From a checkpoint of a small mixture-of-experts model trained on Wikipedia.
Size: width 256, 50M parameters.
Experts: 64 experts in each of 8 layers, 160 GELU neurons an expert, 4 picks a token, a softmax router.
Training: a variant of Adam for the experts, 361M tokens, 5590 steps.
Below are experts of layer 4 (counted from 0) of a mixture-of-experts language model. Rows are named router (the router's row for the expert), up (a neuron's input weights, with its number), down (a neuron's output weights, with its number) and show model dimensions 0-127. Each number is 50 + 10 x the weight over its row's rms, rounded and kept within 0 to 99.
After each expert's rows: "raises" lists some tokens whose logits its average output raises strongly, later layers aside; "gets" lists some tokens that make up at least twice as much of what it gets as of all text. This comes from a sample of Wikipedia text that the model never trained on. Tokens count by the router's weight.

# expert 4
router:54 53 53 46 50 59 35 55 35 41 59 70 36 60 54 30 45 58 55 70 61 40 29 59 63 43 38 46 36 52 36 57 43 54 53 53 34 63 60 60 54 68 55 56 59 41 34 57 47 51 64 59 53 59 57 60 49 61 49 48 34 76 54 56 43 45 62 54 50 63 51 69 58 46 38 70 38 68 47 45 55 59 44 67 42 47 48 65 43 49 48 48 41 44 60 56 37 43 33 42 43 39 50 54 44 69 56 47 39 55 68 54 46 59 52 63 24 57 50 49 65 56 71 48 39 50 54 50
up0:52 41 64 59 42 48 56 62 31 41 50 57 42 58 49 29 30 40 51 41 55 33 51 32 32 50 60 58 48 40 50 57 54 46 48 51 69 39 46 54 60 41 34 48 45 68 35 59 46 56 47 39 64 34 32 51 62 35 31 52 58 48 80 48 45 37 42 55 59 44 50 61 41 43 55 42 56 58 55 51 59 64 64 42 59 53 46 57 34 38 42 44 62 60 49 30 54 57 51 43 56 52 54 44 47 65 58 71 57 38 61 43 48 52 49 60 56 54 55 73 55 37 53 65 40 72 48 58
down0:42 51 46 49 42 36 72 39 47 53 45 47 48 58 53 26 31 54 53 64 40 31 37 43 66 51 47 36 45 39 58 53 43 49 73 44 41 35 61 48 28 40 45 57 56 21 42 49 47 56 54 59 67 64 50 61 34 57 53 47 53 45 48 63 35 46 61 63 56 52 59 68 50 30 50 62 72 55 52 52 50 38 54 55 51 57 59 37 48 51 56 31 67 57 46 64 45 47 28 41 59 58 55 42 58 59 55 54 44 32 49 35 58 60 56 67 32 55 52 61 70 59 56 45 38 72 46 40
up1:48 36 45 41 52 52 50 41 49 35 63 46 60 45 48 57 52 49 56 61 46 74 41 31 63 47 63 39 46 61 37 58 49 25 37 54 53 58 33 67 71 48 47 50 58 55 46 43 46 56 57 32 58 44 54 36 43 61 23 61 47 54 40 47 45 67 43 43 41 52 54 54 58 71 60 41 41 52 52 54 50 42 49 51 42 56 51 38 53 30 45 50 50 58 56 42 48 64 54 53 60 49 52 56 60 68 29 64 41 38 65 48 56 50 46 47 39 47 49 51 37 61 42 62 47 50 63 56
down1:58 61 47 60 56 47 51 57 56 58 42 44 42 48 58 50 41 45 41 33 71 46 61 52 63 38 90 53 61 62 45 47 37 42 70 50 47 55 59 37 49 43 36 67 59 56 58 48 52 46 35 40 49 41 56 62 46 47 43 48 50 63 43 63 46 41 64 38 40 48 47 39 53 43 58 65 53 38 62 48 28 49 64 47 51 44 31 59 44 56 46 48 44 42 54 45 32 46 60 52 47 50 48 42 33 64 48 50 62 50 25 41 69 42 71 59 63 49 48 43 34 42 58 64 40 57 58 64
up2:54 73 64 46 39 36 59 60 17 46 42 44 54 57 34 29 21 41 54 51 32 50 61 58 54 47 51 49 56 50 51 63 46 43 50 40 67 61 42 34 42 45 42 57 41 69 35 62 52 54 48 43 54 55 48 37 33 43 39 40 52 46 58 38 59 34 41 61 51 54 46 53 55 37 52 67 49 50 59 53 47 52 46 40 67 40 52 49 44 50 42 44 50 64 39 41 57 56 62 55 61 68 36 50 53 60 53 60 48 44 45 43 55 60 44 54 54 49 56 44 50 54 62 66 41 55 61 35
down2:65 41 64 45 39 57 47 30 34 56 48 65 57 55 48 47 50 61 51 47 61 38 29 43 55 72 67 37 52 44 59 49 51 49 52 41 52 55 51 57 42 53 47 43 74 37 43 45 50 57 46 35 49 43 54 62 55 50 62 64 55 49 38 58 54 51 54 46 48 62 58 62 48 62 53 41 60 49 56 40 49 28 34 37 47 47 48 55 68 64 56 35 30 60 60 46 48 59 44 59 56 42 51 66 55 44 43 66 46 56 59 59 47 48 45 50 52 66 38 51 36 37 54 54 64 63 64 49
raises: " November", " October", " "
gets: " |", ")", ";", "|", "}", "%"

# expert 18
router:35 45 69 36 26 53 40 48 51 59 42 52 37 59 37 51 51 57 61 60 55 64 32 69 51 66 44 34 62 30 64 50 41 59 47 48 42 48 53 62 42 36 58 61 53 49 37 43 48 61 44 51 55 47 45 39 36 66 46 65 38 52 36 52 61 42 51 55 42 44 52 65 48 40 48 50 53 68 64 37 39 45 46 58 58 50 61 50 40 36 68 49 49 46 60 69 57 60 51 42 41 63 58 47 70 58 51 40 48 45 52 58 67 42 33 65 28 66 40 41 62 49 48 52 29 48 55 54
up0:59 52 58 53 53 41 70 43 39 44 49 54 54 63 56 56 31 40 49 41 56 63 48 51 29 52 50 57 42 36 56 33 48 32 36 41 68 65 43 46 57 49 48 49 73 49 60 47 41 47 40 58 46 64 63 61 47 42 57 46 40 63 55 45 64 50 46 65 42 62 59 46 51 36 51 54 66 60 62 59 74 58 63 45 47 46 42 74 50 47 55 47 47 60 43 40 45 51 44 59 58 50 52 53 61 67 53 46 67 45 61 47 49 51 46 56 44 51 54 45 42 59 50 58 49 44 44 47
down0:39 52 51 50 47 43 49 55 57 60 61 51 38 48 37 72 58 36 57 53 62 58 48 47 59 57 66 59 43 45 49 31 38 53 67 46 49 57 52 56 33 57 41 42 53 66 50 43 55 51 55 61 61 59 50 58 59 46 61 51 66 42 55 67 33 41 47 55 41 57 46 50 44 67 44 62 64 44 52 72 53 47 50 38 54 30 52 50 48 70 14 65 55 52 42 63 41 47 56 63 59 49 44 44 36 51 62 68 61 51 45 58 52 49 39 46 59 51 33 53 48 70 48 33 45 49 49 55
up1:52 41 40 41 54 57 68 35 63 47 34 61 52 46 61 54 66 32 37 34 50 48 36 47 52 48 53 56 47 59 52 45 65 52 38 58 66 54 39 50 51 42 47 40 43 55 59 45 43 18 54 53 35 51 50 55 51 45 44 55 53 52 33 40 72 74 52 55 47 31 63 47 57 49 57 32 68 54 36 43 51 54 70 32 58 53 60 40 41 45 45 50 27 56 52 67 34 55 50 61 56 41 53 30 60 48 64 49 57 49 41 59 51 58 44 44 50 49 61 49 30 60 55 46 53 56 61 37
down1:58 51 44 76 57 43 55 30 51 45 58 52 53 56 46 49 57 23 50 57 51 48 67 34 39 31 65 53 51 42 38 45 52 40 60 39 48 61 53 58 48 32 46 42 37 62 47 54 55 57 60 51 50 49 63 41 62 48 43 48 36 43 58 47 39 67 42 51 67 58 53 37 40 50 48 51 48 42 64 62 30 58 47 56 69 63 53 56 57 62 56 41 52 45 57 64 52 33 54 46 44 56 28 44 52 53 32 59 64 43 52 59 37 60 38 60 37 48 73 42 40 65 45 42 56 53 48 58
up2:50 49 50 34 55 45 53 53 43 45 45 45 37 55 52 39 62 69 40 28 61 62 56 41 56 58 45 60 44 57 45 50 59 52 42 49 48 37 62 45 51 51 65 37 57 45 51 34 60 40 56 50 49 66 41 55 64 58 49 47 55 64 38 36 34 46 26 44 55 48 57 58 59 36 41 35 40 49 57 46 50 45 52 38 45 52 53 38 65 71 39 51 61 49 39 49 38 46 63 54 68 37 53 46 43 67 68 52 51 37 52 58 55 19 52 29 50 39 52 46 35 40 54 47 48 51 45 50
down2:67 44 54 50 62 45 51 56 61 25 70 45 52 57 41 65 47 56 41 72 57 75 62 54 65 39 55 38 40 51 50 44 43 47 37 57 28 43 45 47 57 44 50 59 58 58 47 53 42 46 40 54 38 49 57 66 47 48 45 26 48 59 51 47 25 38 52 46 50 48 50 41 49 57 44 64 44 49 47 30 52 46 52 45 41 40 50 69 53 55 32 44 55 20 58 66 49 57 41 57 53 29 41 64 40 61 50 62 50 53 42 46 53 55 53 48 61 61 60 51 37 59 51 76 50 32 49 47
raises: " |", "2", "6", "7", "1", "5"
gets: " ", " (", "-", "/", "–", " \""

# expert 49
router:58 54 46 41 53 61 48 60 58 56 40 59 47 66 65 42 44 52 47 60 53 41 27 39 33 43 60 37 54 48 43 45 47 64 32 58 53 37 66 59 52 57 57 62 73 63 54 36 48 47 32 40 50 58 54 56 50 53 52 44 51 53 43 53 48 42 53 39 37 47 38 55 35 43 48 44 42 62 40 47 58 55 38 63 38 56 73 41 36 52 58 48 46 47 42 54 42 67 49 26 56 68 85 50 55 57 39 41 41 54 45 53 48 29 29 53 44 41 51 43 56 68 38 54 50 48 44 47
up0:49 48 49 46 55 56 39 60 40 40 57 36 61 41 46 62 58 41 45 51 57 34 46 60 46 37 51 52 56 57 50 54 59 49 52 52 55 57 30 64 42 48 46 59 58 60 50 56 56 44 50 53 43 56 62 42 41 37 53 41 64 48 60 44 42 57 38 58 48 33 54 57 40 48 47 54 53 34 30 33 64 44 44 58 61 53 59 56 42 52 33 60 46 78 46 45 55 52 43 49 51 41 46 52 51 42 51 55 48 61 33 48 47 58 52 51 33 56 71 63 66 70 53 60 62 55 63 20
down0:50 41 47 50 63 45 51 45 58 37 62 54 32 47 54 54 60 48 51 57 47 56 54 33 49 37 78 59 56 44 48 48 56 46 65 46 48 27 67 45 48 41 40 48 45 61 48 46 51 57 66 50 57 32 42 59 57 57 56 61 64 48 52 47 50 46 42 57 73 60 52 58 46 53 41 45 44 40 35 46 48 51 43 69 57 50 46 64 32 58 41 51 47 57 57 57 43 54 48 45 48 46 57 26 41 39 70 61 60 62 48 38 47 76 59 70 43 41 48 35 34 58 49 39 46 30 44 43
up1:49 54 49 52 58 55 52 42 43 45 58 52 41 52 50 52 59 86 62 57 33 54 49 57 32 33 45 48 44 52 54 40 59 37 50 51 54 44 35 47 45 57 51 40 40 56 63 55 48 59 43 56 53 36 65 58 37 60 37 38 54 53 62 58 58 66 47 52 26 38 60 46 45 52 60 58 62 45 40 67 54 48 67 52 54 53 55 55 48 40 40 42 57 44 51 52 53 59 60 53 42 39 51 48 55 59 59 42 43 59 58 53 86 50 50 55 37 67 52 46 52 39 55 45 54 46 49 52
down1:43 59 43 39 57 41 54 39 50 41 44 60 55 51 53 58 60 31 57 41 53 57 56 33 44 62 47 53 65 27 39 39 46 57 43 53 41 44 55 41 56 48 38 52 41 65 48 51 31 34 55 54 60 52 40 39 66 56 57 44 50 57 50 47 53 65 49 55 70 23 50 50 52 53 73 64 41 27 44 56 41 36 25 42 48 60 57 35 49 47 56 41 45 42 56 59 45 52 52 59 52 41 52 42 52 46 61 59 55 46 38 62 39 24 48 52 45 36 57 34 47 48 48 57 64 52 54 53
up2:39 62 53 65 34 41 58 45 59 48 58 43 51 47 49 53 64 56 57 51 40 55 32 39 75 52 44 51 58 60 42 38 44 52 50 44 63 36 50 92 56 44 42 52 66 53 55 31 31 56 49 36 46 45 51 46 60 50 44 44 45 47 47 51 65 64 47 56 61 60 42 60 48 50 48 57 48 48 52 60 57 51 54 48 50 56 46 36 50 52 51 66 54 48 28 46 62 63 58 64 64 57 44 48 52 43 50 51 53 51 48 37 52 43 46 52 39 47 52 44 53 64 35 38 41 38 66 52
down2:55 53 36 36 65 69 52 76 45 56 49 59 53 69 56 60 49 55 41 42 56 45 52 60 54 60 48 60 45 45 45 47 56 39 50 45 50 36 52 36 59 54 51 54 72 52 43 53 37 46 46 57 42 41 40 34 46 65 64 46 64 59 73 41 44 26 53 45 45 34 55 57 32 64 46 68 42 66 43 62 47 43 57 43 53 50 41 51 45 61 43 48 47 51 47 51 58 53 59 59 32 51 59 38 64 33 52 73 44 43 58 60 52 55 47 48 72 46 45 59 41 46 40 59 50 45 51 47
raises: " |", "st", "-", "\"", ":", "s"
gets: "2", "1", "6", "3", "5", "4"

# expert 27
router:46 59 66 64 59 60 44 69 39 53 38 34 47 48 51 41 56 56 41 60 59 55 30 29 37 72 56 31 56 46 61 52 37 47 63 39 40 51 52 55 52 62 47 49 65 66 52 54 51 52 44 43 64 59 45 58 56 59 51 52 33 37 73 46 39 49 62 33 44 46 36 61 45 42 71 46 53 54 44 40 58 58 34 65 42 51 53 56 38 63 51 41 47 36 45 40 68 65 42 39 37 66 60 57 61 31 46 61 30 65 49 43 44 31 52 33 50 33 35 51 56 50 39 44 48 37 43 50
up0:46 52 58 57 49 36 57 40 56 52 58 54 40 27 53 36 63 57 57 58 43 50 68 52 51 58 47 61 45 35 53 36 48 29 63 49 65 48 59 66 52 47 49 41 53 42 43 45 75 41 49 60 54 51 68 33 25 56 57 59 49 39 29 37 44 65 64 54 22 54 60 39 50 33 45 44 43 44 52 68 55 49 45 37 40 58 43 59 67 50 49 48 72 44 56 61 77 57 47 48 56 54 34 40 58 58 60 41 53 40 63 51 43 50 37 46 51 62 59 60 59 59 45 44 49 27 50 55
down0:48 55 52 46 62 42 53 52 51 43 47 29 47 50 46 55 54 46 54 58 53 43 49 48 49 49 20 39 54 42 50 57 47 42 66 59 36 38 55 42 45 76 44 59 46 58 60 46 57 59 60 47 57 36 64 50 41 53 48 57 64 51 33 37 43 53 65 64 46 45 48 35 55 57 32 42 59 29 48 40 54 46 63 57 50 46 49 71 50 51 47 52 34 69 33 24 48 43 58 59 55 61 47 48 55 54 57 57 53 38 56 57 44 37 54 36 50 52 41 64 65 41 59 50 64 56 47 44
up1:54 52 47 62 47 57 45 42 27 49 63 42 48 36 43 54 46 46 61 42 47 61 59 55 48 56 48 58 54 68 61 39 52 54 49 65 59 60 47 52 57 40 49 40 38 60 51 46 35 41 62 35 60 48 45 30 46 47 59 23 47 49 41 57 46 72 45 67 77 37 59 38 70 41 77 47 46 54 45 41 44 43 54 49 63 43 49 42 44 40 37 58 60 50 44 41 33 55 52 43 56 55 55 55 57 59 33 62 55 60 65 32 50 34 64 58 33 47 54 55 47 40 38 68 51 44 46 71
down1:50 50 47 56 59 51 45 52 65 56 51 71 54 44 45 69 62 50 38 48 46 57 58 48 33 46 29 54 43 33 42 62 44 62 45 59 47 31 39 34 43 56 54 41 52 46 56 29 46 38 40 43 50 40 40 49 60 53 48 59 54 38 54 53 69 42 66 31 38 51 55 55 58 47 50 40 49 51 56 43 60 46 37 48 40 55 70 52 44 48 52 39 52 52 61 48 51 48 32 42 47 49 64 65 49 28 63 34 67 47 61 61 60 39 42 40 54 52 44 45 47 48 50 54 55 38 32 44
up2:58 56 53 57 49 34 47 53 30 53 55 38 29 45 32 39 51 58 59 46 46 46 50 56 56 34 46 33 48 52 55 42 40 55 48 39 53 45 14 51 42 50 51 35 43 55 53 37 43 71 62 54 58 58 42 43 53 51 50 31 40 61 55 26 48 72 44 60 66 57 42 54 63 65 59 49 38 38 75 60 41 41 48 48 68 59 43 34 48 53 45 55 60 53 44 35 67 58 51 61 49 45 49 52 53 46 48 64 46 63 67 42 52 53 62 43 40 27 45 51 59 36 66 45 71 55 50 69
down2:61 49 40 42 45 48 38 40 43 58 51 82 51 53 55 60 59 45 45 53 52 55 34 47 59 32 69 47 43 35 47 66 47 45 60 46 70 38 38 74 41 48 58 33 55 49 63 55 63 57 52 47 53 55 48 39 69 61 38 47 31 50 58 40 73 53 40 67 53 59 58 61 59 47 55 48 45 53 75 55 53 49 44 42 54 60 58 33 36 59 48 47 53 57 64 55 47 43 49 35 46 36 49 49 32 44 50 42 76 42 66 63 64 62 48 47 35 39 60 44 40 46 51 51 62 69 56 46
raises: "s", ",", "1", "\n", "0"
gets: "1", "2", " ", "3", "4", "5"

# expert 61
router:45 37 71 54 46 42 74 68 43 46 40 63 36 57 48 50 67 44 48 72 49 44 34 59 54 50 42 40 38 60 52 66 48 71 55 44 46 61 55 45 37 67 44 62 66 51 43 40 52 56 44 39 55 65 64 56 62 47 51 51 59 57 46 41 45 36 56 56 47 59 31 65 62 39 52 45 48 47 70 49 57 49 31 51 30 74 47 55 44 53 55 38 42 44 73 34 53 60 45 43 43 47 56 54 51 28 67 51 53 51 50 50 36 57 48 38 49 68 32 37 60 68 66 49 45 57 52 49
up0:44 56 51 51 45 51 74 34 55 39 58 45 49 42 63 38 34 48 83 50 42 32 45 59 66 32 49 38 65 43 45 46 62 45 42 51 41 59 47 47 59 56 56 25 37 46 38 54 47 57 61 49 53 48 70 49 34 51 50 53 56 46 70 35 47 66 42 59 47 63 58 61 56 54 35 70 62 37 59 53 64 47 63 52 39 59 50 39 37 50 57 58 46 46 43 46 46 68 45 50 45 38 59 58 37 52 36 44 75 40 58 52 58 64 58 54 49 50 50 49 61 30 55 49 51 55 63 44
down0:67 36 43 51 64 46 36 52 71 38 56 60 57 51 47 56 58 59 31 41 38 46 91 56 66 63 34 56 44 44 42 33 56 45 33 40 44 53 53 50 37 49 50 67 40 50 60 56 68 41 51 70 40 55 55 54 42 44 50 68 52 45 54 51 46 31 36 39 53 26 42 37 40 39 52 50 54 67 56 63 43 27 59 35 85 47 55 45 65 50 55 55 56 53 60 44 44 57 44 50 55 46 51 41 41 50 53 44 46 61 58 56 59 55 42 35 45 46 56 41 43 34 40 47 56 50 56 49
up1:50 52 38 48 46 66 52 68 30 55 64 36 43 38 53 35 57 52 38 62 40 48 34 39 58 52 52 58 40 57 61 51 45 60 51 50 44 48 43 64 49 29 48 63 45 63 45 46 41 65 63 63 47 66 37 43 28 56 36 45 40 37 42 56 50 67 45 40 50 49 41 51 59 47 54 43 58 50 51 55 63 46 44 55 50 59 39 56 57 58 42 59 55 66 32 54 47 41 49 49 53 46 48 62 42 42 50 52 45 78 45 48 74 42 33 43 63 61 40 53 51 65 31 51 54 50 42 60
down1:65 42 61 43 45 37 65 48 53 56 35 52 53 67 45 55 33 59 44 54 56 55 59 55 32 53 46 56 39 59 36 66 64 43 23 58 39 55 48 57 55 45 48 49 60 56 57 46 48 34 23 41 43 46 43 49 34 42 45 68 54 37 45 49 45 42 49 54 40 54 50 51 37 50 49 62 57 58 48 36 36 56 49 52 47 36 57 55 62 44 49 43 57 41 61 63 55 59 33 50 32 65 49 55 46 69 62 51 46 29 48 26 37 60 48 32 57 51 55 46 61 55 43 61 47 49 65 38
up2:54 37 50 55 55 42 56 58 47 46 55 46 61 30 57 48 39 62 59 68 49 41 63 47 61 54 53 45 35 51 55 52 45 55 48 36 41 47 52 77 57 62 36 37 40 60 53 54 40 65 53 38 47 46 40 55 73 54 67 39 47 41 66 38 44 18 44 49 43 57 44 33 52 54 49 50 52 54 71 27 39 58 51 41 39 52 26 52 51 50 57 43 43 39 54 50 56 37 54 56 65 31 36 44 62 58 46 49 78 48 56 37 42 54 54 51 44 61 48 44 53 57 58 51 54 49 82 62
down2:57 49 50 44 51 53 53 52 53 40 43 46 47 45 60 38 41 45 63 48 53 44 51 40 42 64 46 44 32 50 57 39 38 48 53 50 65 59 55 47 58 56 70 45 41 65 51 57 47 29 42 49 55 39 49 40 50 46 37 63 42 50 58 61 35 34 38 44 60 52 65 68 32 32 69 59 44 64 47 55 56 53 43 50 77 54 55 46 48 55 55 42 56 52 61 10 64 47 55 47 32 57 45 57 47 48 42 49 45 50 47 51 44 44 37 23 56 59 53 67 46 45 38 51 57 61 67 50
raises: " Number", "[", " No"
gets: "\n", " |", " ", " (", "3", ")"

# expert 56
router:69 34 45 68 52 46 59 69 50 68 47 35 37 48 44 53 48 45 66 54 50 60 58 63 44 42 43 64 63 51 45 52 36 58 52 38 39 54 67 56 46 51 56 52 43 64 33 54 45 57 48 44 61 42 46 45 59 53 45 34 45 40 68 69 38 40 48 40 47 59 63 64 40 43 60 39 33 45 66 46 58 62 34 52 60 70 59 43 49 49 64 52 66 37 44 46 35 44 58 35 57 53 48 55 76 57 44 43 33 48 60 60 25 46 56 77 49 52 40 58 51 50 54 65 32 44 44 42
up0:52 41 47 42 45 40 86 39 62 56 43 70 46 46 53 51 54 34 61 60 57 60 49 63 62 47 48 69 58 63 49 51 50 49 40 56 43 50 52 52 51 46 40 44 41 46 37 48 40 45 58 46 44 42 51 57 44 52 41 55 58 28 42 47 44 38 70 34 38 57 40 58 43 61 57 48 59 49 38 45 57 50 48 43 44 62 40 52 48 56 52 42 56 55 46 44 49 39 58 50 43 53 44 55 47 38 58 48 55 54 53 24 53 34 51 43 73 64 42 57 50 54 31 41 51 55 56 65
down0:50 64 46 39 65 47 48 37 48 35 36 39 31 56 62 67 60 66 29 57 38 78 54 44 41 37 45 53 40 48 47 66 44 47 51 52 52 52 35 44 45 49 51 50 52 58 53 49 44 33 62 50 44 39 52 38 72 44 49 64 58 35 52 53 73 51 35 55 45 54 63 39 39 43 57 36 55 36 38 54 33 55 60 48 72 53 60 64 58 76 56 48 46 40 54 47 51 51 51 49 35 55 55 53 59 38 70 51 31 45 48 52 46 51 47 53 42 52 58 45 35 44 42 55 71 42 59 63
up1:30 69 47 63 55 64 65 53 61 39 63 42 64 51 49 43 46 55 44 56 36 51 42 55 49 28 42 44 60 57 51 50 57 49 31 32 46 40 46 62 60 68 55 41 31 56 70 47 39 50 67 45 51 46 51 46 34 68 55 52 53 38 44 55 61 64 46 50 56 56 78 39 58 43 44 52 45 50 36 57 50 40 66 37 61 39 54 34 44 49 55 57 57 59 54 48 72 53 54 70 51 39 69 47 37 53 51 57 46 46 51 41 52 41 29 56 34 37 44 46 20 49 47 59 54 48 58 29
down1:78 51 60 64 61 42 57 51 58 65 74 59 53 40 53 45 45 47 40 46 38 32 66 63 64 50 42 40 50 54 34 66 57 43 28 51 57 50 20 49 62 48 39 39 51 50 57 38 48 61 39 50 62 49 40 62 49 20 51 39 47 54 47 57 73 52 41 37 33 41 45 54 47 50 65 60 16 53 57 57 52 42 34 38 55 41 42 43 32 50 50 53 46 31 49 53 55 31 41 56 49 40 48 32 39 49 59 53 63 39 61 42 50 61 44 39 49 59 56 60 54 61 57 44 58 52 50 60
up2:53 55 48 40 41 52 53 28 39 52 49 63 41 68 54 46 42 41 41 64 31 62 59 58 53 51 66 59 61 39 29 31 48 34 46 56 71 74 55 43 61 53 54 41 65 33 57 43 46 48 51 63 59 49 41 54 49 56 48 46 65 57 57 46 53 41 57 54 35 48 63 52 68 46 48 47 50 59 66 47 55 50 55 53 63 49 44 44 63 54 50 44 48 57 30 51 51 54 53 57 44 65 49 43 57 63 36 60 56 28 61 53 60 48 46 60 37 51 49 66 48 36 56 61 41 51 45 44
down2:48 41 56 57 51 46 33 70 58 56 51 43 61 28 54 54 55 41 55 57 66 64 46 54 53 59 46 39 52 64 61 51 57 40 43 47 65 63 34 51 40 71 56 44 33 57 48 51 30 43 49 28 54 30 30 46 56 55 44 75 62 44 59 59 54 41 53 41 42 57 42 61 52 55 49 55 56 50 52 41 45 50 24 60 44 50 59 55 46 49 41 52 36 52 48 50 42 50 61 44 55 63 49 49 61 32 59 49 54 36 40 33 55 43 62 38 62 56 61 57 57 58 48 41 47 42 51 50
raises: ".", "2", ",", "1", " |"
gets: "1", "9", "0", "2", " ", "8"

# expert 42
router:55 34 45 42 33 48 44 44 34 39 61 59 66 60 45 57 50 53 37 39 49 46 70 55 62 48 53 45 34 44 33 43 51 68 57 26 49 38 59 46 38 47 44 58 65 41 47 50 41 47 42 59 32 60 34 54 24 66 51 32 63 49 40 50 48 45 64 68 51 51 48 74 65 63 48 52 52 44 36 59 57 54 53 46 68 59 58 46 25 65 41 54 62 60 44 47 41 37 52 55 58 56 35 44 60 59 46 69 55 42 34 60 44 59 44 53 50 45 25 58 53 45 60 54 45 49 40 46
up0:69 62 50 45 46 55 41 44 40 61 48 36 62 52 42 46 61 56 49 63 54 65 48 46 57 45 56 68 49 47 56 44 54 56 60 42 51 40 46 45 51 47 46 44 37 54 53 44 65 51 52 47 55 45 57 50 55 54 37 50 31 36 47 53 69 31 52 57 70 62 58 51 73 43 47 30 33 41 46 53 62 38 50 41 59 46 56 37 43 53 58 50 55 77 35 47 40 44 66 64 54 59 39 46 47 67 47 55 41 64 52 47 52 42 39 38 58 49 55 67 45 55 32 40 38 50 42 64
down0:37 35 59 52 34 41 45 65 50 29 75 42 43 61 50 69 40 50 60 37 56 43 66 48 47 43 57 51 55 41 68 52 41 47 54 53 51 57 56 49 50 54 53 39 55 62 43 72 35 52 39 56 53 43 56 62 59 51 66 57 53 62 60 52 59 49 62 32 39 58 44 41 37 55 44 48 35 49 61 29 54 56 45 61 25 50 45 32 58 42 44 46 57 55 50 53 59 47 67 36 47 28 48 52 51 53 42 63 40 50 46 53 45 59 48 57 56 59 52 49 43 56 55 62 38 45 59 34
up1:43 43 38 38 45 65 40 45 36 62 53 44 48 56 51 48 42 70 66 49 50 56 53 52 43 41 42 45 52 70 41 46 32 56 60 61 47 51 48 56 54 54 51 63 61 67 51 32 56 39 40 55 49 52 63 31 54 39 67 49 57 50 48 54 57 32 42 65 41 53 72 61 51 55 49 43 49 40 51 52 59 24 60 49 41 43 55 46 48 50 46 49 35 63 28 56 44 50 57 54 52 46 62 50 57 26 57 33 58 46 46 15 63 39 49 66 46 52 47 66 38 48 21 54 70 33 48 47
down1:46 55 43 35 62 42 42 47 57 55 51 41 38 44 35 58 44 43 51 45 66 43 42 62 56 35 54 58 54 46 40 36 39 59 65 44 47 59 67 60 45 32 49 71 51 52 41 42 46 58 46 65 36 57 55 62 44 71 41 41 65 55 50 35 62 47 52 66 53 58 46 57 45 39 74 52 48 56 56 69 84 60 51 40 71 53 44 38 39 42 55 57 51 41 58 61 43 51 38 46 46 44 34 30 48 51 44 49 63 60 65 60 43 60 60 46 51 34 54 40 61 29 64 65 52 51 59 53
up2:52 58 62 54 53 53 32 54 47 61 41 27 48 42 56 57 48 44 52 36 42 70 43 61 56 39 45 45 43 47 39 64 78 36 52 58 36 43 44 63 45 50 44 41 55 60 30 23 66 47 56 49 54 59 30 27 61 49 51 54 39 43 56 50 38 61 42 42 46 56 63 51 35 47 51 56 45 53 49 50 53 59 57 66 45 52 44 59 39 54 55 43 52 53 39 41 68 53 53 46 49 64 54 64 52 61 54 39 58 62 40 52 64 52 68 50 46 51 29 36 50 59 48 84 44 54 77 62
down2:60 59 52 62 61 47 46 50 59 36 70 32 45 52 53 53 52 64 57 56 68 50 41 26 47 44 45 58 42 46 46 49 78 38 55 53 63 65 59 73 60 39 45 40 40 51 63 43 61 66 54 39 44 57 65 37 42 50 54 58 53 33 44 46 38 48 41 42 61 51 53 35 46 42 44 46 44 42 45 35 44 51 60 49 43 52 38 57 66 46 65 51 35 42 66 48 54 47 56 70 40 46 40 41 50 55 44 51 60 54 62 56 52 58 54 21 43 35 56 65 52 39 29 63 48 49 52 69
raises: " a", " ", " two", " half", " an"
gets: " and", " to", " of", " as", " from", " or"